Below are experts of layer 5 (counted from 0) of a mixture-of-experts language model. Rows are named gate (a neuron's input weights, with its number), up (a neuron's input weights, with its number) and show model dimensions 0-159. Each number is 128 + 24 x the weight over its row's rms, rounded and kept within 0 to 255. Numbers have three digits each.
Before each expert's rows: a language model's description of what the expert responds to; "mostly gets" lists some tokens that are sent to it at least half of the time. This comes from a sample of Wikipedia text that the model never trained on.

# expert 10
Pieces continuing place, nationality or title names, mostly in music charts and lists, as in S-ound-track, Penns-yl-vania, South K-ore-an.
mostly gets: " China", " British", " American", " Scott", " Indian", " London"
gate1:153126116097157132097120146127156129112102107138142139141136106171135154060129181117145135112150177173087142112119140160139136122121141143141147117126146125136102137100150130076147143125089138127103109113119120137143147128120145125088141121112146119169141186103104156116162115130144096135113091132146118122150084123125164126139138176183146110100184116133123101131107120100093123091100183129134154133144140181117115103113118153175138103125163138174113112108134107144097083128118102
up1:157122114128114134112111130108162107125097092102164157089121096116138121149118132184157148120106133108172154133116106133137127145142154150109072097140110092122150136122116148170142114117118142140142120096110162098142118092143110120181085146105140101128083152111098124143103110129146174134106094168115088098129119096098072135112096120117156123108110136137113103128118182107112131109116133178144118144142113106141127121184133164116157148130155080109170157109116158155095104122144138
gate2:092080099144148110116107149125163064136162140157133134113078126159152143145102122106110085113121171176133122132152142098092148124160102114189116151107154127147127124102126173143171147143112155148145140111111156084153105164105112157125134136097083110131128127135121120128127140145146146140179131118111112149144097131151152075114144112110135106113090140183161127181105132129125167127113124145099133130169164151144149119133098113144120119087152140118147121130155137144123124130144175
up2:147109138107121124114125143112132174131100123164111139141135100124073125158155119118159151150123127112084164095130119133171127138136149118112145156113110115083127110112140121174108098104089140105113159121145138187131152114127138120135128087096158140128117141153086147140107165128098143116075107126125116095069147112128155155150168115138077120129140158124171072128148121134124101135117172084125144126111133097157125121139094171134142186135134102115122159117130193136118118161136126

# expert 0
Pieces inside personal names, often Spanish, Slavic or accented, such as Jo-a-quin, Jes-se, Jo-ach-im, Dor-é, Ş in Şengül.
mostly gets: " Jos", " Angel", "bert", " Ju", " Jan", " Alex"
gate1:115099098089130125114102146116139177104113122154179151104160129149112140176109084149121108127107155120120095133128146124169129089124147140125123140128090077148129136173160088123128126150098128143101113130129088109121126115152173094113097117131112149111136138157145148113119143152129201085128085102131174097109134126133150109107102154135120084174138167154160107111151104158134141086160127096159144095148140092142150129140129098125130095142102133150131093116114143086128103125136134
up1:088152101147164134157165133093104119130174148133117107106104143135158131137169154141141136134108095099106158105102125145136117118076163103103136150143122143133097126158104107114139109138125111102138093154134119107169123103170122136146136136095129119153088158137086129095112154135080112139110143182115098110112135121121108099143120137139130111104110077108124134111139109097128102126119153172166159121135103128125137055137146137157127146115121102080109151168171195145160111138148132
gate2:148124142135138187094149145153138122132129124137128152060143140164105138147144168124069087098142115131152094156114151116113110134142121153136178128132113172112095132116172143092108090130142104130135116130109135114164104134212132169123099176127156112130150141112126120050089159165129114145110082121154122117147139137139123129150124137119147128182164113126109144114150131131141133124106118142154139171122148137156110143111123141114102142131118123111108135147155075103160127113144116
up2:118123141127099135149114141164182125112105141133118121143124123142100161115114150126135104103134167134101091131094135175149122123104112138084101111075115122112129179123159114144120140151130134107128109114130141139121136155161152116123132126092127138151098124158075126151162095164121116167106072105115118107131183121146123073134171109125145113137177107078149138108146172100121153150130099185139173139105129113119076129137132139147170129170130099116098131121141093109140141094114148

# expert 8
Middle word pieces, often right after an initial p or P, as in P-ec-uliar, p-it-cher, app-l-ied, Pts, pro-du-ctions.
mostly gets: "artment", "ersonal", " prop", "fess", "ople", "ruct"
gate1:163151131128133145144107096119116148115110116134128117102146157131139108112137095117135071133113142135149159126170095141123157142141101112129145105153107160119105135180156138159120111122134069140145126115133132131183123156157157151098179079149084121100126083185141159117179093114106124122130108142138146114147131128164104117145159117126129099111110136116088173112119159119137063171130135139149097091152122139141120138149127165128140101127160156135096106156110167140118163129167131
up1:190146114141132134140120114132118105171162130085118166109137134162093184131112126119128123137097150135100146132170126137123140143098145129108136157099142084148125124130104132142136097156115119114087113169151104101188130136123147121113123130189121140166116077102099159115132116120137159109124135176125153148106135189117105128130161157124122112090123143130104126094133100129175150070136098130147098134161124079149112120122104154117099167155126110117152142100183134144129114134137146
gate2:133090163108080114149106150142141112135154184118150132146097157168132107125125128126130161145176123164121137109099132145129141124125138179140146131077086176149122122084125088106109143111085122107169131158128136136103147109146090126160100137101111100131151096105130122153090123111128112179142163171094120126168147106123139164157134121136130107153104144140124095114113088107091149116153150105134137120139131112122147101119086150123103151156138085138152136093118145073148136080135128
up2:083111127093110125067162111138119081095164130128127125126153108169160169087151135108123132167140126135125144120136133125172104122135109167152111114080136116100132106125125145147103143117096143102146111141108141127150128093130143106109124124138132176169095127111189131124135142148141134122139175138149085088095137091121152114112085155181108145147095125110155116133097105107123122147081110160124186160124125145122148169112150130132142119178131134110144135126118131073119099115131162

# expert 15
Consonant-initial pieces continuing a word or name, especially place names: Mid-w-est, feather-we-ight, Guat-em-ala, York, Island, -ford.
mostly gets: " York", "-w", "sp", "field", " Island", "w"
gate1:158131136114087169127126136146120171109090111079154107112120124162094130106077094088111129129118160123147105062144133148114144144125174128159092154124126137136151175130118150111155120133115132123083198130155127128163119139153117132140131115124161118117112108111140116153111077125146093112133127156123139135151130182145100155145160138112132171137159136095085126131134148127106116070138110062149134147115129163163105085152159123119117110087148110132152136122147117130124129154142142
up1:142181098163145146145136143158111097104154094169125123092110109146139111109149141099157101101131142150120101138082152096153106092139093111125136066119120117142120102138128126113142134126127134168116142149111091129100106084112122155109088126122122143139171132120157126159126141124099141123127066150077088135095106109127108125154144146127112141151112086158125094154104114142139117137104111128123121137142172104115129111131158128161119139167088139097107146149140092073127101086093076
gate2:120094109104161101153111110160164143123120110111114173109145103140161128164081149131123148095080155128125105137144095183134098109165159156162104143153106118077192096110147158098098106129103155141145132145136118133102158152113130125179149134131122092122118151099159162133124143114128113108146103136124087116160115117107130131114140141152112126146121133134107108096110087114106149096127153128142165144150106139171101124113116169110150123116149092086103147106115093087136096144140093
up2:137162134106131147139110172158122125136114120151108146109130138071159107069172149198112136161155157157131139176110151129138120108173117087119114152141126137151125158139157132144125153098138143097152142105150101143117107068127129173130152098078136128123118097114083108114141129096122152156126140102134127121094078129114087129136113101135135139168161089128112147140134138143130119136091123110121109089080119142144128153122146137110088130113142120157129114136184158166158115101129121

# expert 1
Word-internal pieces like ar, or, al, el, ol, often after an initial consonant: h-ar-assment, Mar, Glam-or-gan, Fl-or-ian.
mostly gets: " Har", " Mar", " Bar", " Car", " Char", "ar"
gate1:102108124126161132060152103125153106106081170112166115155151138162137110126140158136102108123110138121139167111133157151142124131120140159115155150107139145142143131172139094149093091099089129087113180149119105063147123127148145118108141139097129157136132133132114161158183101146100120120118110117192146084104141136130127115123135104143107088165100128108161155141126125165129137155114142100116088155097107118127112124094129159137092135126110098106123119118120103164087115111106162
up1:105094181133127145130112107112128131127122078146192137105149129117114141132112083122111157095151126116136125116147134149115139166124109195134117095108195108122134101146160130144144132182152096131094143104129139169119143104098174160161133111133128159132119109127135160159153075117154131112114088147121124110128159136126151161113114105143124107123113119157130120131117141089077115082145156171153126080139146144121123159137096120100139127129156121119157075111114103130112118116078123
gate2:129082121096124104143098121155126122084155120092147137159147100145139103140129107143135093156193137127154131094098094145134145117112089127151146125112145129100160126116096086118142134126099145120101164153114145077149112134139081119129153101133133129142143132147122126156141152102136065120124098125108114164128155178139156095143152134147158094149100103136084152135178125155136112077134120114084109133087126162103144142151106100101151125121136116112092125071110115091111149123119162
up2:134108159118154109145151127116186104104106179167145157123087101095120140151086127128159130168113142133140132087140146124144141140122153130115100117130094133137131135139135181106056124137138139125121120136118087146140112178130110094146154136107131134118096124135134084092118121136126070135148130138126149144134088098095154175116153107149115100147145105167114097128151117119085143135164120118120098063125131135098124129072112122132153115095144180159101133129116082110153128138132110

# expert 2
Single capital letters opening acronyms, codes or capitalized words, as in NC State, VCU, NBA, FW, Highway.
mostly gets: " C", "K", " USA", "Z", "C", "V"
gate1:170168132135128130141125105127084125137129142139113097150172146122131136116114124097138125109124109161117122090121100137140160112104178099120160149113177124099158136108124153148140151125148104094085158163096069136130147097138134181075109123124170097150149159113130106117119104102171124153131136146126160116183109124120157090119149124060105123127117136115123136147112122129121119125115091149148094171145148172135117129122140152143101179140128146139127157195098117135110162125124120
up1:133138119155123106083147127123170107183153121133157091168160127104107151092135159080124143143142144097134132127137124138137147137146146116149125111106060131134157070115140127115142088120154109120110158145103139123145132119116070112169151131114084093121103130154131143118140168145132111109113140106134113101092125131109103119170140167113132126124139114141121091131157166111129133105153162067077155118075134110116118130095160152125173084140142085118135139113142149164127127164127134
gate2:131141119145104122111174159084078119135126141125146183110160111107107105123168146179124109116129162123109131110146119123097148176130096118100113099136143139113120093135133125111136154173140155118129168063103099136119164125116135113138138099112141159111182142081139098146092155109100115128144123137116109113152169082115144094186157120146109114095122079095116156111135105142137124095099114162148165138146154092133126123137105132112151149134139095159125134150106092103108139143116147
up2:167136112146157101129133191185102143088128113109126144143112128087080105126135120103140108197117128090142128142085099146113137144173129142126066107078117135146132147141109161127141115132124100095135154113108098133157131146135131115142125138108127125093168110099091074151087118107131110108110103128164143135102127103106142140122115152123098126134120089088109156118099142102131150151131153110136121131150149096153144155158115158154093160165132136126122127183129124111126071129123124

# expert 11
Individual digits and number words in tables, dates, percentages, money, coordinates and counts, such as 97.22%, $28,750, million, five.
mostly gets: " million", "3", "5", " six", " five", "4"
gate1:091114099114149105137082157111160119137137126117106149125184146161101172106151145144116131145114153139111083120117104129137160116134150176097153080157130111146099145126155118129122144143088128140132160163136096137152121095094129150132131107124077165080081164119154114127146152072150091116104113121167163166152115102087139138160150117139117149166120120065123161142183111129129104157145114094133142133103106122109141137162103154126126138122137101126141137126127131158158145111121125
up1:117110142107116106119186140145160133175108168124151110101096081105100110147103135111105142147123113113075109120138172119132128098120103091176131119124129126133127138113119088139133108099115146151147116147136108136099122142145136123105136152121131088079093094122120124082108114152092105185086095092101122109131152169131120149121143116175174157121098111105116133144124119090149109112136140134115125111127203134132167112134088134127156154160097121127079114154111124150123108118106152
gate2:149138112111101176126144149112121123087109103150110137144135135123075099136096173133128102107068115118118182134138121129140168129125148150127126132179142164111138110170137140124124101105150134142140159135141122118100132095168124133117123112123139103124098083103150163125132131153155107165131145099155127088115193125141101117100131159103161143182108142172152126136102074098105131078129122141148154091174148138132169116130116095131132109174154128120090110155131134139139120133104155
up2:152116136137118175119174130141164116156131146119198150105108148100117138150164155154145129164087162150135106172127134125131127180114120132123089130111159154163137124143122123157136097148129117169185094096127123112146169156135122094147124124145133118127121122122139126154133122139127139096147157140168134127142153105180114144184107169078139144135121148099115111163165137165109132118106153146174116114151111111107143087167157135138120138101090116091128135128110129141134131107141067

# expert 12
Opening quote marks, articles and pronouns starting a clause or quotation, as in commented that ", a, he, I, they.
mostly gets: " \"", " he", " a", " this", " there", " I"
gate1:138141099111133109118081113141112139124164099140136107140110142158107098117078121154106153161151119123142133126128129085118127134121136094115115128193123150163154150117124124087076167135123136164124088162111149119100144135165112129096114147103152159133111116115133182142111091140115124142120086106153110148157154128094138071138112165151082098101142114138107101123083103138133143097151144099109110111098119144147148163131169139105138139160146134158174168125129092142090093147123155
up1:149100126110165146076105092114137116142124128120099133063189144122121154144127111127096129105131136138153082108089095107158131105153106114127119166061109129104123176125133145087123128144114121115159125105073113111092136091109112115153153148126150142154112101099114124138115118147136136145096108110153134105169105147144158106089161112120129146153146139133105127106096120126150136168122140098116071102171086110138143131141176125071138117123137111156140156098110109132123104140106139
gate2:204157143076121097124167145153132130131156126137105130121127156112111135122145119116148087106148123149095100154166150099088176141111149114115083118119129121138151174129110099161156136145132146161116092105089111112174111127122140143121129151076121132114121114121111169126127114118139158093126114123095138132127171164133068136126145133156133111144157131163137156158160163163102094106161123129111146116114135138138151188144107150073124120132129101113096154117135139148179109130140145
up2:158118069117151122078126110098127098113108154103119116113146126117149140129111084136152152162145101119166135140132077129107145150103133107170139083133118138120095132081137108145124147163127108130116117134097120114062145113142139157158089105099138094119111120126113202106147154122126121121139148120131129153163183173157139127159111115090118153137102138120090138137149159148153128113115090127106159132098109140129127164159156166124126100094116133098161166111097152111132133172136143

# expert 3
Verb endings and inflected verbs in narrative prose, mostly passive or past forms: interpre-ted, spons-ored, named, made, held, grounding.
mostly gets: "ated", " made", " used", " held", "ted", "ended"
gate1:093122058133159122119127107117154115124149158152126115132146129115126114106139126142066085077152122142168174133122145148123095116116157112130141112138127114082119116135158147148105139116137114101145116093136091133108120129102129134127129118074146164134140138127102126170160156130125124108116107158163109136164103122172151118168169104127138094160115084155154101173111101101119115130159152131144162171143163119134151154142150145123111093147153155155085138174124141151108120095178138
up1:158137103113118152095155153105083140123074170087136088128149154110130139117120129123110152174140128127169173127159140060166145152109162114117095125108149158187104098108100145127175140154106125110111107144139154111116141128151099074157146122150133110111139134099144139142134124151141138126114141110129184117113154190146131133122140159112118121128117146140111138169119173137152108164082132122150074145106117121128123132093139126105116106105121148138113118131107100098151164101130112
gate2:165081120134119150101136123118107158147093113163136110147140108116112139139105080098143162126114143161141175137146163156139145157127151107131139118131137106108160089148156132123091107148130189157081120123126098125114114144115127150178151146098135145115151143094107119131166126151104096078109105156126141107161141113107162133157068107130105143108123119164118115191129099140134166168142079115129162133140151185133123110168143154139118136125148138125136124147118129118187120116145146
up2:143093110111134144114124118136143118138132088090123128177124123100153152161125123100145125105169114114127082113118164130118154113187113128127167113150120118153144139121161106120099126127135139088166117139070130135156157091145128138129153134130125102122110195096134123061148147105171127122139109119112156121093124142144141160132130140135139125071142173103151131141076146100149126144096150130142128123112095137147082102157092151082121161104084120138083148148123151153150126091119136

# expert 9
Infobox and table labels, units and coordinate symbols: Length field names, °, ′, km, Total, Votes, Date, taxonomy entries.
mostly gets: "′", "″N", " JPL", " %", " Date", " Votes"
gate1:174125114173175098119100165168126182170143145147123148136109081157080161129155137099130121148124115124139092127106089137111126133146116144125120128118124082150084091155136134110158134149141137168162077103144108108192105180131124121123110151147120158111122141133171122120164124144130114156133123094155115121111115152141139109117151154075157125155114095135141121118117134137120124141132129135101113089134084145168113108140127123174143138098181114146095130134131137092122127134156167
up1:102105168122168099120114175123097125130126128131143131116133129134136122098157156126083144118069097096126088127097170181176120172142151124102093151115093123114135127137125098146130129154133138138111151090103169121120135138179124130102131129095138139147113120145098158100138145148155097157168091150128141105166161092127098135161103101112078162137111113097141129129165117119126128134109087126139122130139123131100156111158112113200132131113136141127110103122079133109168104156156148
gate2:166123131159143166109097125143131114148140161142118090104120116085120145123121158101151168131135152135117107135108109114160157112153125141145123143127155125143132143097091136141152149118120137092176114148080075128132152115115155088125142138141183147113126147124148117160152160174128128087104133140164099125136158147122118161113133162154109113123099150099106141108170106091164132147095128061149116162130110097156120071129151107157146116105145088095111125103166133102103139173131149
up2:131130126114148122132117131132131136154139120147103105157158126146137188116105143117120117177156136119090137104131138159134146116144126090089114131109151109108125149116099127160127076082110099157119143121121065128126067119142109099117126158157138128123145110121162136157163146137138145158134143136154128132165092141118131117170115162134107119186102122118115147143173162142178139143095130152173172125117119142113107151124142074076137123118182097127116110122167102098086148121088135

# expert 6
First consonant or cluster of a word split into pieces, after a, the, to, as in s-enator, s-erious, sh-ape, del-ay.
mostly gets: " t", " d", " f", " cl", " bl", " ex"
gate1:140158117118094153104134089106144114104163140107143181175166084159139145131141095148149094142136128169128127132148145111125115096113106168146130099131158114114089109129098092100153102103115109137117160093111108109153095111133127113142135084079118095146162113159146103122144125110130132073154115166141155143134119138136108106154091083116097125117134168091112110158101132123163160157188124146118087134102143164126132113126119148128115160139084115157150118113134132119119115152078139
up1:142110138168135120146107137069115141096164151133137074108109120138099113110169137157145114112185085111123090105094148157108164152145111103119087147133110117148137171096110107157094146128116140157112111135113111129136153159112129137082122158116111167120142101134137121165107141138148105163108178129091091116135154110116150128104085147154179058144108109140117127119124144130104119091111104129114121115155142119137135141102118146131167169139136114125112138140082122103122103101178118
gate2:090136098111132107109108108121118193107099130143100122097099119146093177124127122136084133154168116159108158143130140121131112127120137153121153096142194135118113112134119099124114109131090137060088114118125149141104121114123173152103209144118095121117096159130144140141127123137149153156141122127130157100166109129114137093093124090133134116115118170162149114151139152125192108145136108154123135103133109158104126130149120153106151121116156090178106119118134140096109114178125135
up2:147151169111150101123089168145157133123146112095148096136149115134162141075123114154129141080113111136163122115122144166100155146150170137134124112089135130143122141120069123112102121163164120130136100147169161143109189110120146150157166117137144128134092127152138168120147092141128135130123103103141154153100133173098121139132121140140124201137105123112115121137106132119135090145108095161135146134124066120116129152132103093147161104159184085129132133115118162131120146142092099

# expert 4
Mid-word vowel or short vowel-led pieces after a consonant stem, as in phil-an-thropist, retal-i-atory, hac-i-enda, Devett-a.
mostly gets: "i", " video", "ini", "a", "ani", "ino"
gate1:113170106124108139121148115129145163126129127101174102123115127160144144141153103108170129156127109168159140130117097186086106159128104113109077117163153184123102124157122119097128166144154120121135090132167117115130144134147168124104153141133115144122072080115178095155160093148112140114134117118125132172110139153118085135136142161097103096134151115122163160146144143114152137107172129105087136142130118134128136099125162111096089156135092136113122119120118140095125084145170110
up1:112123173136111091085128126116099118104182147105106154166158131106098104120151178141117160121147131106099124123165141121134127152134127129120091102177136128120083155146165094114137117126164138126100152104117098149162118103125109136115089105171112130119143101166163162152089146108128138108119116102140117094105158152121149119152106123143129112099148133113119086118071129153117131138146104164097154164167165132158123125121146143152140092093098161105096125115106084135094113094141160
gate2:145124114101114163093096112154125168140158120122114169102158101093120119120152115137121142136166161091077119100158130112134117093117082140106133158092136144125108201164110114140169085153148102111118116132083122133132095105136086104115113129118100135111139138116114136123156161156129127166099146132127129125118128148120175147165087078162143079104122135115162117119117113130125130095140170137137137142099145078111164133141118112133156143145122116166172140139165147126140111133160174
up2:114135098117105124111124161134196136136083141088121125104130139132106160106158125153149123128152100100094132132123084120138143125100099081159113102148119124169131125103106115133165116112104095083116129125152117172082126122124116152152160148090105103162123107070110120152116101132155095109120129093070156151120135139129111133146138100080152099110133132134117122140099083106155089109193091143117134132134129151132173143133152117111115173116118155157105101136136105140156151113126148